config.toml
n_layer = 11
d_model = 640
n_experts = 64
experts_per_token = 4
d_expert = 240
d_shared_expert = 0
activation = "silu"
moe_layers = [2, 3, 4, 5, 6, 7, 8, 9, 10]
n_empty_slots = 32
router_score = "softmax"
normalize_top_k = false
routed_scale = 4.9
balance_loss = 0.0083
balance_bias = false
init_std_router = 0.0392
lr_router = 0.00179
vocab_size = 32000
norm = "rmsnorm"
norm_eps = 1e-06
tie_embeddings = true
optimizer = "muon"
lr = 0.00962
beta1 = 0.95
grad_clip = 2.0
batch_tokens = 131072
seq_len = 1024
train_tokens = 551900000
steps = 4211
dataset = "wikipedia_en"
Below are experts of layer 2 (counted from 0) of a mixture-of-experts language model. Rows are named router (the router's row for the expert), up (a neuron's input weights, with its number) and show model dimensions 64-127. Each number is 200 + 20 x the weight over its row's rms, rounded and kept within 0 to 999.
After each expert's rows: a language model's description of what the expert responds to. This comes from a sample of Wikipedia text that the model never trained on.

# expert 53
router,221,200,221,185,198,175,219,215,188,193,211,212,176,200,180,194,199,216,173,203,181,230,206,220,185,217,183,199,203,205,226,216,150,186,223,209,201,216,189,221,204,192,243,221,181,170,180,202,215,190,210,215,182,177,196,220,222,190,191,210,196,219,236,184
up0,197,181,191,154,202,174,183,213,227,155,233,189,185,182,179,199,177,190,202,203,209,200,189,187,180,159,218,215,204,209,240,203,203,211,205,186,226,170,210,178,197,209,165,227,208,203,214,230,209,142,144,187,254,212,227,219,188,172,219,178,191,188,211,216
It responds to: Dates and slashes. Slashes in scores and dates (12/29/1984, 1/8), day numbers with commas after month names (September 22,), and U, St, following, so.

# expert 52
router,165,192,192,215,205,222,222,226,187,182,204,192,181,209,217,190,216,191,216,187,195,197,202,162,231,212,221,190,204,156,210,199,202,201,179,241,221,200,143,185,175,179,204,142,234,181,171,190,179,195,133,205,211,187,188,194,203,221,214,201,187,208,187,182
up0,188,235,202,236,223,208,213,180,207,207,181,197,191,196,194,198,220,229,240,234,221,190,198,186,195,216,202,192,188,222,189,193,180,192,196,231,231,201,223,205,236,149,186,240,188,203,206,206,178,226,245,194,224,206,181,193,225,213,202,198,225,221,215,205
It responds to: Infobox line breaks. Line breaks, dashes, slashes and brackets separating infobox fields, especially footballer career tables and taxonomy boxes, such as Apps / (Gls).

# expert 27
router,174,183,187,190,189,195,175,185,196,194,185,206,197,229,212,196,240,238,201,189,215,174,205,200,177,177,221,177,191,219,204,178,215,193,209,209,224,215,193,221,209,216,203,197,185,178,201,226,216,204,192,186,177,203,209,191,162,195,177,208,208,172,213,193
up0,234,222,177,239,164,243,241,182,187,205,190,200,195,218,194,188,218,182,205,200,159,205,203,161,228,195,197,191,210,203,208,212,171,202,213,208,220,236,167,194,185,210,192,162,198,184,229,188,203,237,224,227,190,189,181,206,210,193,178,200,209,183,256,196
It responds to: Bare space tokens. Standalone space tokens inside multiword names, binomials and phrases (Tringa erythropus, honey cakes) and in empty table cells.

# expert 1
router,204,220,163,223,181,202,199,213,207,193,192,219,173,171,183,194,198,195,226,163,177,200,196,160,150,182,204,214,266,196,223,195,188,205,184,157,186,193,199,205,228,200,216,196,219,193,226,210,189,209,181,201,198,214,216,221,193,197,183,206,200,218,199,196
up0,208,220,212,197,198,171,208,172,242,224,186,228,194,195,195,228,216,190,143,188,185,181,192,184,186,182,212,222,219,215,217,163,200,225,174,225,198,171,193,189,220,177,190,216,227,175,223,205,213,194,201,178,192,211,203,197,194,209,227,170,220,202,183,200
It responds to: Word-internal ta, whole/entire. Mid-word piece ta as in fantasies and multitask, plural s endings, and the quantifiers whole and entire; also Greek letters like Alpha, Delta.

# expert 4
router,213,214,196,175,179,223,187,205,172,183,188,193,198,179,207,163,159,213,181,215,211,173,172,223,175,218,205,195,192,204,227,204,182,214,217,208,221,201,173,218,213,181,245,193,179,212,161,193,208,218,198,182,203,212,214,205,231,217,179,191,225,224,232,233
up0,264,208,200,213,204,208,205,208,236,167,193,209,198,237,205,190,184,187,163,171,207,201,194,201,171,204,208,201,217,207,218,184,203,181,230,176,230,172,207,197,189,163,192,186,178,224,175,210,192,221,240,180,194,193,216,222,216,204,190,221,212,201,200,211
It responds to: Dates and ordinals. Month names in dates, usually after on or in, plus ordinal suffixes and date dashes, such as November 26, 13th, 15 March–28 July.

# expert 26
router,205,225,185,197,184,179,195,186,179,190,182,179,197,194,187,177,192,198,193,169,170,212,213,215,204,191,236,163,212,188,212,205,235,206,170,183,196,223,210,245,203,190,187,179,199,224,182,207,207,208,194,208,183,161,173,229,193,240,236,242,177,212,188,189
up0,194,192,208,140,189,186,190,173,217,185,175,195,204,175,203,222,231,212,206,219,176,201,170,163,216,195,217,213,204,193,224,179,155,169,203,254,214,175,177,193,222,200,174,216,213,198,177,203,201,179,195,195,213,193,193,208,181,217,210,222,213,208,213,251
It responds to: Sentence-ending punctuation. Periods ending sentences or abbreviations (No., St., etc.) and closing parentheses, often before a line break or new sentence.

# expert 33
router,231,213,209,205,212,205,201,187,198,188,188,187,203,192,193,191,183,187,151,207,174,191,233,191,186,213,199,242,215,221,156,181,187,214,196,195,197,189,200,203,163,182,228,193,196,201,191,225,199,212,231,226,192,196,215,225,175,182,192,218,201,215,227,168
up0,173,204,178,159,216,224,219,176,201,180,170,194,208,205,208,206,184,202,244,183,220,200,204,199,197,208,214,219,213,212,205,208,208,228,205,201,212,213,182,195,215,267,208,258,211,190,198,180,184,199,193,216,162,197,206,239,219,217,208,178,207,221,236,213
It responds to: Table and stat numbers. Small numbers in statistics tables, especially hockey and baseball rows (14 | 6 | 20), plus dates, scores and track numbers.

# expert 38
router,214,194,149,197,231,215,208,237,218,204,193,195,204,163,194,185,228,209,179,200,221,229,207,217,220,194,205,199,193,211,181,214,178,195,191,220,198,239,177,234,173,209,161,162,212,220,183,225,194,182,162,202,245,213,199,220,176,230,222,205,216,222,242,182
up0,223,177,187,191,212,209,142,234,194,185,205,206,181,187,215,180,198,186,232,214,233,229,204,190,188,175,201,217,251,147,199,185,191,203,210,209,189,238,178,179,215,221,206,169,201,186,184,160,191,230,244,197,209,180,208,202,209,194,243,239,212,209,194,188
It responds to: Numbers in tables. Small numbers and scores in tables, lists and measurements, after a pipe or colon, like 1–0, 6, 28 December, 33.1%.

# expert 32
router,200,197,194,180,190,184,181,184,202,205,220,205,216,204,175,188,231,211,200,199,204,184,203,204,201,230,167,163,182,203,182,201,217,198,220,188,171,184,151,233,201,237,156,191,189,169,168,201,208,218,232,206,225,236,184,220,189,174,213,178,197,195,178,194
up0,172,205,211,165,212,193,201,240,152,202,151,186,231,198,195,191,200,246,165,195,214,216,206,190,209,200,172,164,174,186,182,186,195,198,181,209,183,173,146,216,215,175,222,201,211,207,211,241,200,214,218,216,224,197,207,205,229,206,213,181,226,200,221,229
It responds to: Capitalized name initials. Single capital letter starting a proper name or an initial, like M(uggoch), F(alvey), George D., in credits, tables and results.

# expert 18
router,187,196,210,186,217,183,171,188,232,188,198,207,208,221,215,196,202,188,198,195,208,184,180,176,228,174,193,207,155,201,211,179,197,205,175,219,231,213,180,197,191,207,184,225,197,197,160,191,197,188,234,192,223,186,181,229,202,199,205,221,212,200,224,195
up0,216,237,203,194,202,190,177,172,194,190,192,225,215,191,223,212,169,189,172,185,197,198,197,184,194,170,178,187,190,204,184,196,211,199,172,202,184,173,195,213,201,217,225,211,227,217,197,211,186,159,223,213,213,218,254,166,214,224,205,170,192,191,189,202
It responds to: Slashes, Thai-script bytes. Slashes in pronunciation brackets (/is/, /el/) and between names, Thai and other non-Latin script bytes, plus odd single letters like m, w.